python train.py --num_hidden_layers=8 --hidden_size=320 --moe_layers=[1, 2, 3, 4, 5, 6, 7] --router_score="softmax" --balance_loss=0.0192 --init_std_router=0.0143 --lr_router=0.000436 --vocab_size=8192 --norm="rmsnorm" --norm_eps=1e-05 --beta1=0.95 --max_seq_len=512 --train_tokens=293900000
Below are experts of layer 4 (counted from 0) of a mixture-of-experts language model. Rows are named router (the router's row for the expert), down (a neuron's output weights, with its number) and show model dimensions 80-159. Each number is 50 + 15 x the weight over its row's rms, rounded and kept within 0 to 99.
Before each expert's rows: "raises" lists some tokens whose logits its average output raises strongly, later layers aside. This comes from a sample of Wikipedia text that the model never trained on.

# expert 13
raises: " |", ".", " and", ":"
router:69 79 81 65 29 45 34 59 48 86 53 37 53 24 59 46 69 60 62 35 56 40 75 73 28 64 45 50 73 29 50 37 51 65 59 59 44 56 61 61 26 37 53 72 75 24 24 33 56 58 41 57 56 40 60 65 50 57 77 74 34 59 36 61 49 53 56 62 45 25 66 66 62 25 58 60 38 35 57 37
down0:61 39 45 47 38 34 40 62 34 33 52 52 45 62 67 52 43 38 74 35 63 51 37 56 39 57 79 51 64 74 47 49 47 29 39 50 50 46 42 70 39 49 72 47 27 40 87 55 66 40 63 60 39 43 42 60 53 57 71 77 53 32 50 43 55 40 65 49 57 36 40 68 20 58 68 34 64 57 19 54
down1:34 44 12 54 49 39 78 64 77 50 42 64 13 58 28 43 44 30 70 67 56 64 60 50 45 52 35 50 33 63 83 73 27 48 62 33 51 68 22 65 58 63 78 52 47 42 47 68 42 53 52 65 30 51 35 72 71 40 76 44 79 64 31 46 41 63 57 54 36 36 30 51 49 66 84 40 57 46 53 30
down2:56 57 62 31 82 57 63 38 38 44 37 34 49 67 53 28 66 49 36 90 37 63 65 37 57 49 44 45 63 39 52 42 39 66 41 21 63 55 72 72 53 52 25 70 63 52 55 59 66 51 61 64 32 62 49 41 41 36 49 38 97 56 46 31 57 72 56 23 52 45 61 36 65 62 62 46 63 67 56 37
down3:48 37 54 33 63 63 98 51 56 37 41 38 52 49 30 48 59 41 54 27 50 66 51 53 72 66 47 59 56 55 35 61 69 37 60 34 23 71 00 44 54 57 35 43 63 58 36 71 50 54 32 39 48 59 60 49 14 44 45 58 44 79 47 23 36 55 38 47 22 46 63 64 43 36 60 45 64 55 67 46
down4:37 49 36 40 61 42 50 48 63 66 64 67 30 77 64 50 59 49 49 64 35 51 48 36 60 50 43 32 62 72 64 46 94 65 58 39 57 41 66 56 41 61 28 70 45 71 53 52 42 71 51 32 26 40 54 22 56 44 58 49 48 63 57 36 39 33 53 47 22 59 38 60 80 32 66 27 29 64 49 86
down5:59 43 54 12 53 55 46 59 51 53 41 71 65 31 30 63 39 62 38 40 67 42 77 64 48 61 45 25 28 43 40 35 63 60 43 61 60 55 54 52 44 78 57 57 37 23 42 44 23 70 47 15 51 43 59 69 56 43 52 69 42 31 36 30 28 32 63 61 48 69 82 50 58 54 55 54 45 50 53 60

# expert 20
raises: "\n\n", "\n", "A", " The", " As", "D"
router:41 47 59 57 54 30 60 44 24 59 49 38 85 42 27 65 62 66 65 42 52 46 58 67 39 53 37 70 61 45 40 17 59 58 41 63 41 58 60 55 46 31 49 54 76 42 61 42 49 50 48 62 71 33 37 69 53 72 70 57 30 58 57 54 39 60 40 73 39 36 58 64 44 49 61 35 51 34 48 50
down0:61 38 23 49 54 40 62 46 57 27 71 67 53 56 61 17 47 73 51 16 58 55 55 57 40 55 48 35 51 48 43 50 50 64 76 42 77 23 51 23 26 48 45 89 39 59 30 35 33 25 59 60 38 52 37 36 36 58 56 51 60 47 32 43 62 37 42 61 50 61 44 31 66 52 66 75 63 60 23 33
down1:28 56 20 38 39 20 66 67 48 42 54 56 52 47 78 33 23 40 64 85 66 64 39 59 72 59 48 51 29 51 61 65 63 56 56 48 56 55 41 66 70 79 61 38 40 25 38 51 57 47 38 44 38 30 50 63 47 55 63 40 32 88 46 35 57 58 41 29 83 52 73 22 52 29 09 18 47 53 25 55
down2:50 70 33 60 55 20 40 78 48 67 74 74 58 74 55 74 74 56 67 15 34 45 49 58 32 62 43 80 39 35 67 53 50 46 30 46 23 26 67 56 45 42 40 28 59 51 59 35 45 38 39 29 80 59 42 53 59 39 58 48 41 40 38 22 36 40 70 50 37 49 30 60 56 53 46 52 28 52 46 42
down3:36 36 69 64 80 56 27 45 63 61 27 07 40 52 61 44 61 38 26 59 44 38 21 68 59 36 52 53 34 34 62 55 27 37 15 48 62 52 65 48 39 29 45 18 52 45 56 63 44 32 58 64 43 54 32 64 46 50 69 50 73 85 80 71 46 55 52 56 79 52 46 49 49 25 73 56 77 38 75 16
down4:43 58 29 36 62 36 45 70 41 35 81 28 10 48 49 58 48 43 53 51 45 36 37 54 71 64 25 46 35 64 46 68 47 68 50 43 45 43 41 61 40 93 46 70 55 30 72 18 30 44 24 30 31 58 84 24 45 42 48 42 35 28 57 47 56 56 70 40 35 36 88 36 30 44 44 77 49 34 53 44
down5:61 16 54 68 49 55 41 51 61 36 48 56 57 73 59 56 42 28 43 38 51 60 73 13 44 29 58 78 77 48 71 60 55 52 65 76 34 57 17 49 64 43 56 56 37 48 43 43 59 33 27 66 71 68 52 54 39 49 68 38 50 50 57 46 67 35 74 71 85 39 24 50 65 52 45 40 40 62 58 57

# expert 3
raises: "s", " team", " record"
router:55 43 59 62 44 56 54 41 47 75 39 31 51 43 34 43 71 73 56 34 51 37 55 82 25 60 19 42 57 45 22 39 48 77 41 45 47 56 62 60 30 40 44 45 73 23 66 51 33 56 40 56 58 50 47 55 39 67 61 56 23 49 67 56 42 55 45 64 66 32 63 53 39 22 66 38 48 52 52 62
down0:44 50 42 55 56 60 65 84 36 64 79 56 63 46 33 62 29 78 50 22 65 60 41 46 53 55 64 47 04 62 67 70 61 38 48 33 48 41 65 44 58 33 69 51 47 47 48 47 32 48 63 61 40 61 24 42 75 44 67 39 72 44 48 53 62 67 39 57 29 48 55 52 58 59 25 39 27 71 75 37
down1:54 48 53 73 50 79 57 43 42 73 49 57 54 28 45 61 47 64 57 00 37 58 46 65 52 46 39 65 59 38 42 45 78 51 42 92 29 34 45 51 40 50 29 41 71 64 37 38 69 40 49 70 46 48 62 36 50 59 53 54 49 75 62 46 66 45 20 52 49 35 54 61 49 48 39 24 39 33 61 55
down2:62 58 45 32 43 73 59 59 78 53 56 61 25 43 75 34 24 67 57 58 60 75 46 53 86 58 34 61 52 35 49 54 37 99 49 29 62 55 45 58 55 56 34 59 50 47 58 58 57 29 57 62 51 56 58 36 44 48 72 50 52 56 58 39 47 61 47 43 52 50 48 55 48 49 55 43 61 38 50 36
down3:42 20 55 47 63 42 45 81 31 56 64 36 81 39 46 39 38 51 52 17 36 51 57 58 80 14 56 42 40 39 63 75 62 42 65 30 66 48 58 31 61 65 64 40 43 55 44 44 60 50 71 49 48 75 62 44 53 63 48 55 64 41 49 47 29 58 76 57 69 56 57 65 51 55 48 48 49 57 28 56
down4:51 64 45 43 49 51 47 60 40 39 64 54 38 35 41 68 39 58 46 11 72 44 53 66 52 47 33 44 56 48 49 52 82 55 42 40 35 73 39 54 29 67 27 69 33 45 49 65 46 64 64 62 60 43 46 41 37 55 44 68 19 77 55 70 36 51 51 68 37 35 19 59 41 52 59 58 52 33 45 39
down5:70 26 76 54 75 68 78 51 20 50 65 41 58 81 17 54 52 66 64 33 56 25 54 59 38 39 38 38 41 40 34 49 41 64 29 39 39 58 67 57 68 65 33 42 37 41 64 66 34 72 45 64 75 65 56 61 33 36 39 54 57 69 43 53 38 70 45 56 64 59 29 50 82 41 41 74 24 80 49 66

# expert 4
raises: " the", " a", " this", " their", " an", " his"
router:63 48 61 52 42 47 59 61 37 45 43 31 60 19 56 52 56 59 60 41 56 34 52 81 44 70 27 54 43 51 31 55 46 64 43 77 37 79 70 30 31 38 63 47 76 35 40 36 52 21 39 65 57 09 48 83 56 66 53 77 41 65 53 60 31 89 77 62 47 39 64 45 45 55 67 37 40 58 45 48
down0:32 52 31 50 52 50 70 72 45 64 54 52 61 48 54 28 57 78 39 68 54 59 59 27 53 39 48 60 73 60 53 69 45 60 48 42 27 69 62 67 72 45 69 60 19 49 46 74 19 42 48 41 41 35 34 60 49 71 47 48 56 40 56 33 46 57 47 45 82 41 54 26 43 73 55 29 30 23 48 45
down1:72 51 24 66 48 49 47 48 73 62 57 42 42 44 61 25 48 41 47 37 41 33 38 20 65 21 71 30 65 31 03 81 39 29 39 53 19 47 72 30 70 73 65 49 67 49 48 48 40 72 43 55 45 41 25 49 65 59 44 44 54 55 74 39 44 88 78 61 23 47 60 23 63 35 38 73 60 43 47 47
down2:45 28 60 41 59 62 51 58 41 72 44 56 50 34 35 39 78 53 92 77 77 34 21 50 42 60 64 55 54 52 46 40 48 30 46 22 54 62 59 54 25 46 43 48 34 53 49 51 51 58 55 46 59 53 43 26 51 16 36 23 61 70 22 47 68 61 42 50 54 47 50 35 58 77 60 34 38 50 49 75
down3:38 52 54 40 24 62 45 54 62 70 53 56 41 71 28 65 36 61 54 64 41 61 76 66 33 62 56 19 43 54 64 64 39 33 38 42 70 52 36 64 46 43 71 69 66 61 46 43 64 72 39 36 30 65 75 50 29 45 34 46 61 71 92 62 62 54 49 55 83 60 76 62 44 72 52 51 68 34 57 62
down4:29 62 41 20 40 53 73 57 30 73 58 57 48 49 75 43 59 11 09 28 43 64 41 65 62 28 60 57 67 43 57 50 50 33 25 40 33 15 33 55 37 36 47 56 56 57 71 51 51 26 58 31 68 43 42 55 38 46 74 33 40 55 42 64 60 46 39 68 54 51 65 27 71 55 33 24 61 52 25 69
down5:62 25 32 34 86 15 59 63 59 48 54 29 33 54 50 57 49 51 54 43 53 57 80 60 51 49 35 47 56 63 62 62 54 52 47 36 27 53 34 49 51 42 39 24 25 23 38 57 82 45 58 29 54 26 73 43 59 53 77 40 30 51 37 59 12 50 61 56 35 57 57 64 35 48 46 43 62 43 55 68

# expert 21
raises: ",", " |", " and", " west"
router:61 30 66 53 50 51 26 57 49 64 35 45 69 47 33 53 72 61 52 24 63 50 71 58 27 65 58 77 45 47 45 42 60 50 39 68 38 49 78 54 44 34 54 75 59 15 37 25 53 66 55 67 80 43 58 62 51 61 59 49 39 67 49 65 36 53 66 82 37 46 92 73 45 41 81 77 63 37 51 08
down0:69 57 44 51 59 67 83 41 41 50 35 62 63 41 39 60 57 48 35 60 60 58 67 51 39 47 35 53 36 29 39 49 46 20 46 37 47 55 60 48 55 45 64 53 54 51 71 26 54 44 45 89 53 45 65 49 14 16 74 55 46 40 39 19 58 64 47 54 50 53 47 34 46 57 41 39 41 40 58 39
down1:50 69 58 60 22 52 58 59 66 60 37 57 51 39 50 51 34 47 45 60 50 46 15 54 29 58 58 56 81 56 36 43 48 37 21 37 61 74 39 52 58 81 45 55 50 44 46 64 34 48 41 59 49 48 25 25 66 40 73 60 67 43 66 43 49 52 44 32 49 53 58 31 48 48 44 35 62 80 47 55
down2:39 57 53 25 54 32 28 55 35 48 53 39 70 53 53 36 38 46 45 99 66 32 47 57 54 37 75 26 58 50 61 38 35 62 61 13 52 35 64 45 65 58 52 54 40 32 60 58 28 65 57 30 52 52 27 73 55 50 35 27 60 29 34 59 31 57 64 61 43 50 36 43 58 31 46 80 49 44 41 53
down3:45 23 35 53 44 55 69 39 44 53 59 31 40 56 73 34 44 34 22 38 52 51 43 41 43 63 54 18 58 40 63 62 40 53 48 27 61 41 64 52 25 47 16 43 57 57 57 50 49 45 42 35 54 52 54 52 13 89 77 27 36 67 74 73 56 64 46 49 26 52 16 61 55 63 45 59 65 57 37 69
down4:74 54 41 62 46 43 38 67 62 34 33 71 37 28 41 78 63 49 54 48 45 56 55 70 53 87 39 70 51 73 37 36 14 54 31 45 56 41 52 53 55 41 58 35 47 45 25 29 58 57 45 59 56 69 50 40 36 53 51 47 25 37 73 59 31 48 30 23 39 50 42 56 46 53 39 65 46 46 81 55
down5:48 60 56 58 70 45 53 56 52 58 46 56 44 81 54 63 41 29 58 50 66 46 47 79 40 52 61 66 65 50 73 63 54 63 41 61 45 39 41 80 30 83 50 63 42 46 79 66 77 43 68 69 33 50 42 81 54 43 59 47 63 54 66 40 47 54 58 46 48 67 58 45 30 45 44 86 43 57 54 50

# expert 5
raises: ".", " with", " at", ";", ",", " in"
router:36 30 57 65 59 53 57 55 47 52 23 26 60 32 48 68 51 68 80 35 72 26 65 58 27 58 44 59 72 65 35 40 52 43 35 60 48 52 54 70 40 59 40 55 66 09 26 33 55 52 28 52 79 22 59 64 45 70 93 60 43 58 53 59 41 64 62 68 47 43 58 67 46 60 49 62 58 59 39 50
down0:52 48 51 41 61 14 56 64 49 48 50 20 43 77 57 46 61 56 37 99 55 45 59 34 50 32 66 34 44 74 71 59 37 35 57 19 82 65 43 48 65 44 62 59 41 35 81 58 39 50 63 53 45 63 70 62 47 57 31 38 45 22 35 51 53 70 66 54 53 63 32 41 54 55 86 69 69 51 52 39
down1:71 62 57 61 56 56 53 59 44 86 42 69 53 55 66 58 67 45 35 53 40 45 75 39 49 35 67 50 21 41 31 52 46 60 72 61 36 34 51 36 65 32 48 60 67 55 51 47 26 18 25 32 63 49 62 57 77 37 41 89 39 24 78 68 62 50 46 73 61 48 44 52 42 77 34 23 63 45 45 46
down2:29 49 53 26 40 39 46 36 46 41 42 29 57 64 63 30 53 72 49 42 39 47 61 59 53 47 49 66 92 57 54 56 63 38 38 77 58 52 59 58 50 76 66 52 48 60 33 45 53 40 44 42 52 59 34 36 51 63 70 43 47 79 58 35 35 70 49 67 52 42 62 67 33 86 61 47 76 58 50 46
down3:49 32 57 51 42 33 41 47 55 58 51 27 78 41 53 54 54 52 51 55 44 47 45 54 52 44 29 64 16 47 73 27 52 59 63 51 65 42 34 54 35 32 59 52 34 57 67 33 42 56 47 61 46 75 18 43 39 21 43 59 58 54 46 63 55 15 28 22 53 65 53 69 21 71 24 81 37 57 60 52
down4:76 65 80 42 44 42 73 21 58 40 22 50 64 75 59 36 67 35 24 99 56 60 46 28 42 68 58 45 41 68 53 58 49 52 58 47 36 68 24 54 72 57 40 59 38 41 34 29 69 53 34 52 46 32 56 31 75 63 48 54 44 43 49 60 57 48 71 38 36 41 62 39 65 37 80 51 51 55 40 69
down5:33 56 55 52 56 50 28 54 63 57 40 64 57 41 52 58 56 39 44 48 15 36 46 43 41 25 39 31 49 41 59 39 46 18 10 64 65 91 65 30 57 86 27 57 54 48 61 51 52 41 60 42 44 75 60 59 74 48 47 89 35 34 64 39 48 37 60 47 47 34 56 46 50 40 32 25 49 64 53 49

# expert 7
raises: "=", "|", "In", "The", "From", "For"
router:55 32 71 55 56 36 34 33 54 59 63 48 27 16 33 43 59 76 53 40 71 37 77 56 29 61 44 60 57 50 29 47 42 77 46 61 19 59 61 46 41 36 46 61 63 37 40 28 52 45 40 70 54 35 50 47 28 56 43 67 24 72 55 77 15 51 65 63 50 34 56 54 49 42 58 63 59 44 52 59
down0:51 74 67 46 42 45 34 36 52 78 52 16 37 51 60 47 55 83 51 60 64 32 38 49 41 43 62 53 40 58 47 63 65 40 64 50 32 36 70 58 40 52 56 38 58 53 54 46 50 67 12 38 35 45 77 46 39 65 67 43 71 49 47 67 64 58 31 35 38 56 62 49 54 61 87 55 27 58 38 39
down1:60 47 49 25 45 34 65 60 43 43 47 64 51 19 44 39 49 60 55 42 47 47 60 36 45 40 48 48 50 47 33 52 84 67 27 52 62 42 39 47 48 33 61 49 25 63 35 46 45 82 40 58 42 65 56 62 51 73 43 43 50 50 38 58 32 70 48 70 44 54 67 61 54 41 72 55 59 45 25 61
down2:51 47 47 44 41 47 88 33 53 65 60 58 61 37 75 09 58 40 50 60 65 47 38 58 38 61 53 29 67 48 60 55 43 59 45 55 58 45 72 81 29 45 56 62 36 46 64 61 58 52 56 50 66 40 57 78 43 41 50 69 18 22 63 43 50 42 04 62 51 50 73 40 57 43 50 52 46 49 83 44
down3:54 39 38 39 46 40 47 47 44 39 63 47 48 25 52 68 45 48 56 50 52 55 44 44 24 56 41 73 42 60 36 62 50 32 45 70 39 54 43 61 40 31 38 36 42 62 35 73 50 77 66 58 69 30 42 33 50 78 50 65 63 53 48 38 69 38 37 82 45 55 72 53 50 66 29 30 27 61 40 51
down4:56 68 54 27 42 59 31 38 52 46 55 40 48 26 74 35 70 42 45 52 50 45 30 66 36 63 35 51 57 51 53 51 51 17 75 75 71 71 57 24 48 49 35 52 81 50 69 34 54 57 38 55 77 38 57 57 49 53 47 34 44 31 56 70 47 32 43 41 23 61 70 54 83 30 54 79 63 40 69 32
down5:51 41 55 48 66 32 23 66 50 40 52 50 54 48 42 60 61 54 48 51 49 36 14 50 61 41 42 70 33 28 51 38 61 28 37 40 44 37 37 44 58 72 57 66 44 39 24 33 54 88 47 64 41 67 28 95 57 62 61 48 50 55 37 35 54 79 40 45 52 48 40 41 45 43 56 45 49 67 13 37

# expert 2
raises: "cha", "fe", "po"
router:44 62 56 46 60 71 33 47 21 67 63 32 35 27 60 51 52 63 59 24 47 40 58 60 26 35 12 66 58 40 26 36 61 55 39 56 09 49 51 63 43 34 48 35 56 40 58 51 48 57 17 56 60 41 62 60 61 71 66 52 40 72 40 40 54 46 52 65 35 18 50 82 45 18 62 54 57 57 53 50
down0:51 54 44 64 25 46 27 46 46 43 55 36 32 40 85 64 34 60 39 52 61 44 49 74 32 54 61 46 30 73 44 56 37 35 48 51 59 73 45 25 27 33 78 61 67 59 42 49 39 49 37 26 62 30 62 62 41 31 84 29 58 42 69 51 43 39 35 51 72 54 37 60 60 45 47 56 74 37 54 57
down1:43 60 45 38 53 56 33 30 49 35 57 60 58 22 48 50 50 40 62 56 57 60 66 40 68 73 71 48 48 79 48 71 71 12 41 47 72 79 53 73 58 49 52 46 76 74 62 53 31 42 38 51 76 36 63 51 67 78 34 60 33 51 42 06 87 49 53 37 37 64 63 69 37 35 67 55 27 28 58 51
down2:38 60 42 82 45 48 43 59 39 75 76 52 70 34 75 52 54 48 46 35 52 49 45 42 61 70 62 60 63 59 63 67 71 41 19 49 66 40 59 49 54 35 77 49 60 33 53 33 49 53 82 56 62 64 59 37 62 57 18 47 65 36 51 56 71 36 64 38 44 52 74 50 51 62 52 43 58 53 16 79
down3:51 58 31 33 50 44 58 61 57 36 56 38 52 45 43 62 62 50 65 21 72 53 65 58 54 33 35 36 56 58 41 43 42 50 55 51 36 41 61 34 67 84 58 42 45 37 63 33 13 26 35 65 42 60 58 52 52 35 41 40 36 50 46 56 40 48 68 46 51 66 22 50 44 36 40 54 38 63 52 35
down4:48 22 56 44 42 28 46 49 48 77 56 54 74 61 79 62 44 52 21 33 24 37 39 34 47 48 95 62 72 70 47 44 83 52 79 80 40 27 46 45 62 61 37 41 60 68 46 60 65 59 37 54 64 53 37 51 57 68 50 35 25 47 56 66 50 52 63 60 59 56 51 59 22 71 48 40 41 39 48 60
down5:29 62 65 81 41 46 62 58 29 40 52 45 51 40 72 46 59 52 07 20 58 60 43 63 48 59 60 58 39 46 47 41 43 51 53 42 36 36 69 46 42 39 27 48 33 54 58 37 34 48 70 35 60 33 35 42 50 46 56 43 43 37 74 37 46 49 19 57 62 74 43 30 60 32 63 35 40 46 49 77

# expert 23
raises: " and", " as", " while", " |", " the", " a"
router:54 49 59 74 59 26 55 55 36 52 20 43 62 27 46 56 75 71 54 31 75 39 63 69 29 62 42 49 60 34 49 51 65 79 45 64 43 65 66 22 58 47 44 58 64 15 45 53 54 58 28 57 64 25 74 74 60 67 62 92 34 34 68 79 28 69 77 65 53 17 55 72 67 47 54 57 65 49 50 60
down0:70 38 59 30 23 38 58 55 62 64 67 19 42 30 62 37 33 41 58 66 45 70 56 40 29 35 47 38 81 47 65 51 56 57 33 52 55 37 37 44 56 28 81 48 62 46 34 31 69 41 61 45 54 49 33 53 37 61 34 51 30 49 43 45 60 46 33 34 57 56 42 47 40 23 55 57 49 39 67 38
down1:46 41 57 85 51 61 38 43 40 50 53 69 42 67 38 74 54 46 54 66 52 37 44 37 64 45 40 33 22 50 41 53 41 52 36 44 40 40 45 74 63 46 51 67 40 72 48 54 39 59 50 49 43 44 29 65 43 42 51 57 52 20 63 61 86 37 65 42 60 47 74 51 63 36 64 63 53 35 62 72
down2:50 85 39 73 61 52 44 61 77 73 48 30 79 51 60 57 49 65 44 31 00 50 61 59 40 68 53 46 54 42 68 44 64 41 29 42 51 44 39 66 32 48 62 64 51 38 39 52 68 19 45 32 41 58 39 65 34 76 64 58 58 54 37 40 52 65 69 65 63 52 72 65 29 61 41 42 53 80 57 35
down3:42 73 02 63 36 30 59 44 56 55 89 41 49 72 49 28 61 70 53 42 42 64 56 77 58 51 41 34 33 74 56 20 62 40 78 62 20 37 35 33 50 69 54 42 21 33 48 44 42 59 81 52 78 54 42 39 64 60 53 44 74 19 34 46 61 51 47 54 58 51 61 25 42 25 61 49 75 54 58 25
down4:67 36 45 29 50 50 50 74 43 41 82 34 51 64 36 69 59 73 67 46 53 51 54 35 50 47 25 47 50 66 86 34 37 46 60 40 53 47 48 45 66 39 43 48 41 59 40 54 49 28 35 50 46 40 39 72 43 49 40 39 28 37 46 25 26 45 41 63 34 33 80 42 34 51 55 33 37 48 40 42
down5:71 61 42 49 67 74 40 38 43 53 59 46 62 26 45 62 40 49 34 20 57 60 56 34 32 35 62 63 52 47 62 53 64 74 67 61 49 57 46 27 74 53 44 60 52 40 63 59 55 41 67 56 56 49 50 50 70 48 42 45 63 52 38 29 92 46 52 52 48 68 70 17 39 71 66 68 57 44 22 76

# expert 8
raises: ",", ".", " in", " of", "\n", " was"
router:61 49 67 55 53 34 28 61 33 53 28 58 60 24 54 61 52 67 66 34 55 34 55 74 23 23 42 38 40 35 34 38 59 60 35 73 41 50 51 73 42 62 49 50 46 00 31 43 43 72 35 54 55 27 56 63 51 64 76 64 49 64 72 57 58 54 77 63 72 40 59 76 49 52 58 46 53 39 68 52
down0:63 34 35 65 65 59 63 76 49 51 61 31 30 58 62 42 45 39 63 51 51 55 32 34 52 97 51 68 55 21 67 44 30 21 29 61 61 43 64 48 30 68 52 52 46 50 47 67 47 37 60 48 40 56 45 43 29 48 33 58 56 64 88 65 45 87 50 32 22 41 46 70 31 51 85 57 61 23 34 59
down1:60 76 42 50 25 48 62 49 46 37 23 56 21 58 43 37 63 38 78 53 46 61 58 71 47 46 33 21 47 37 42 28 42 43 39 52 66 42 47 41 33 45 47 37 49 34 41 68 10 42 55 38 60 46 62 43 63 43 53 38 41 47 46 34 54 57 27 26 68 53 51 52 55 36 40 20 32 49 57 48
down2:42 42 47 44 68 47 69 71 59 31 56 38 24 58 46 22 67 65 29 63 60 41 46 66 59 63 29 70 58 33 49 79 42 59 66 44 60 49 61 47 46 61 58 39 56 43 59 32 46 32 48 63 22 41 49 49 44 57 74 22 44 86 16 67 37 53 42 38 60 55 39 60 44 77 29 40 49 55 43 41
down3:36 74 44 41 70 62 36 17 54 62 79 32 00 17 51 56 67 81 41 30 49 46 50 62 31 36 63 59 44 65 69 44 76 43 42 63 58 61 60 75 41 32 65 42 35 47 52 51 34 60 52 44 41 46 44 31 55 53 75 48 44 51 51 31 53 53 24 53 52 24 43 45 56 61 79 57 54 52 50 32
down4:42 71 67 51 48 47 56 34 46 53 58 54 41 50 62 33 74 68 56 04 61 57 72 80 35 63 52 65 59 59 22 56 30 56 52 49 50 63 42 39 48 40 52 61 56 61 51 43 49 28 39 48 37 49 35 80 45 28 62 45 59 36 54 38 57 56 14 31 66 28 54 49 62 54 59 59 47 34 65 62
down5:50 67 35 47 48 38 28 64 40 59 49 74 45 40 12 72 68 79 50 40 42 44 51 64 55 39 57 24 25 53 52 80 71 25 41 67 44 65 68 39 50 34 34 76 48 78 40 44 32 52 56 36 45 25 25 63 64 59 57 40 74 81 45 48 46 48 38 32 61 45 39 30 43 48 55 52 48 51 58 44

# expert 24
raises: ".", " and", " but"
router:57 42 60 67 61 46 40 47 35 46 25 50 55 45 22 45 61 74 67 21 46 42 66 79 32 48 40 53 67 32 35 56 56 56 35 46 02 62 70 29 36 55 71 85 57 45 35 50 42 41 33 60 62 30 65 60 54 60 61 69 20 49 53 61 30 52 57 71 52 32 47 67 45 27 72 44 43 39 68 50
down0:52 46 50 40 66 39 43 31 53 67 39 44 46 87 96 37 32 55 22 10 54 51 30 67 60 52 36 58 34 38 41 44 47 31 42 69 54 58 37 45 52 34 77 60 45 48 69 71 52 33 53 57 65 33 37 47 47 30 59 66 66 46 42 58 53 70 52 69 55 57 40 41 35 36 43 83 23 63 19 58
down1:59 35 33 37 63 33 50 49 56 47 45 20 54 63 89 40 35 37 50 60 42 28 41 57 57 55 36 42 50 46 35 59 39 53 32 53 49 72 35 77 53 23 45 52 38 49 45 31 44 55 16 37 62 48 48 50 65 43 50 63 71 33 46 79 51 64 52 22 55 38 47 42 35 45 70 78 46 22 41 35
down2:37 63 35 52 27 49 51 60 42 50 38 47 56 45 56 61 67 46 44 54 43 75 58 58 55 62 72 71 51 56 59 61 57 50 30 41 46 51 55 47 38 33 76 48 52 48 82 62 80 33 41 42 40 23 38 17 41 65 46 61 59 47 57 51 29 51 14 51 44 46 34 26 40 47 46 55 58 61 65 74
down3:67 71 77 47 61 72 75 43 37 36 37 62 46 12 42 61 54 56 53 53 65 38 49 45 38 36 41 62 63 58 39 47 28 46 70 59 31 48 59 52 64 02 66 70 34 63 82 57 50 45 60 57 50 67 75 50 53 41 36 44 51 66 18 28 61 52 56 37 32 56 62 66 45 44 45 67 72 27 77 54
down4:48 74 42 46 34 76 47 64 55 48 49 24 69 35 44 66 66 67 33 47 64 57 74 61 19 10 72 59 51 64 42 38 31 49 37 48 43 26 51 59 57 28 73 68 39 47 43 43 46 17 52 45 75 34 60 35 17 75 43 58 19 42 43 39 36 55 52 63 42 53 34 37 51 65 40 56 70 48 29 55
down5:44 57 45 45 70 50 62 36 48 53 41 69 62 48 73 36 58 60 43 44 60 60 49 78 74 51 44 35 29 39 39 50 45 34 67 45 35 76 29 41 11 43 30 76 39 64 75 44 53 47 60 52 59 52 46 46 43 25 33 52 52 68 29 47 73 36 52 42 39 36 17 61 44 60 41 35 24 38 50 77

# expert 6
raises: " the", " two", " part"
router:61 68 71 68 65 65 28 51 40 71 43 37 44 37 31 66 70 59 53 32 70 43 65 58 68 68 42 47 52 34 22 43 60 56 44 40 35 68 67 26 46 48 44 76 73 36 43 55 47 58 53 56 66 31 58 50 21 60 65 67 45 49 56 66 33 64 56 56 41 36 53 69 58 41 86 57 38 39 55 56
down0:18 57 59 66 59 50 45 60 38 50 22 52 36 51 60 53 33 33 34 27 37 46 44 74 36 61 63 48 62 36 36 59 60 68 76 17 50 81 55 42 63 54 68 51 55 29 48 46 36 36 52 72 44 56 52 68 72 46 42 70 29 56 48 35 40 38 62 69 63 59 68 77 41 54 57 48 68 81 43 58
down1:35 34 75 56 62 54 53 49 21 43 23 60 57 62 45 52 60 22 47 62 47 44 46 53 81 32 39 44 57 62 37 77 80 59 55 47 33 49 71 60 39 39 32 53 42 48 68 37 61 62 38 57 72 34 33 45 56 42 54 60 43 45 73 27 52 68 52 61 42 42 53 67 52 54 55 41 54 53 65 65
down2:88 59 39 54 51 50 54 60 17 48 44 53 45 25 38 83 65 55 54 75 61 50 64 52 51 56 53 56 57 88 73 54 73 52 74 46 22 71 48 26 29 38 47 69 53 44 62 77 48 65 49 74 60 68 71 57 19 28 65 60 70 53 30 44 32 58 41 35 57 37 53 47 37 42 40 42 68 48 36 48
down3:34 56 47 61 66 51 38 49 40 65 60 59 52 64 65 48 31 49 51 44 39 40 25 60 27 41 51 62 44 35 59 61 52 67 38 52 50 35 68 40 58 36 65 63 66 50 61 50 26 38 46 48 59 49 39 65 59 42 64 66 60 58 59 75 69 74 41 57 59 56 61 45 30 16 34 35 83 69 27 43
down4:75 40 71 33 61 56 55 50 71 46 44 44 53 30 36 35 42 64 64 29 33 38 82 42 51 39 36 44 49 33 49 53 54 20 32 19 34 74 54 47 47 25 39 63 43 60 46 50 42 52 66 85 54 41 49 31 46 37 43 74 48 71 45 50 56 56 44 32 77 56 48 56 45 58 50 53 56 50 82 29
down5:29 35 35 57 43 56 44 80 36 54 27 70 33 56 50 58 65 39 75 48 64 52 46 60 51 45 25 69 62 46 21 38 30 30 50 42 46 38 73 36 56 49 69 33 46 61 46 79 55 59 44 27 65 45 44 52 52 42 60 58 67 62 76 34 62 74 38 28 61 57 32 84 51 63 33 42 29 54 55 69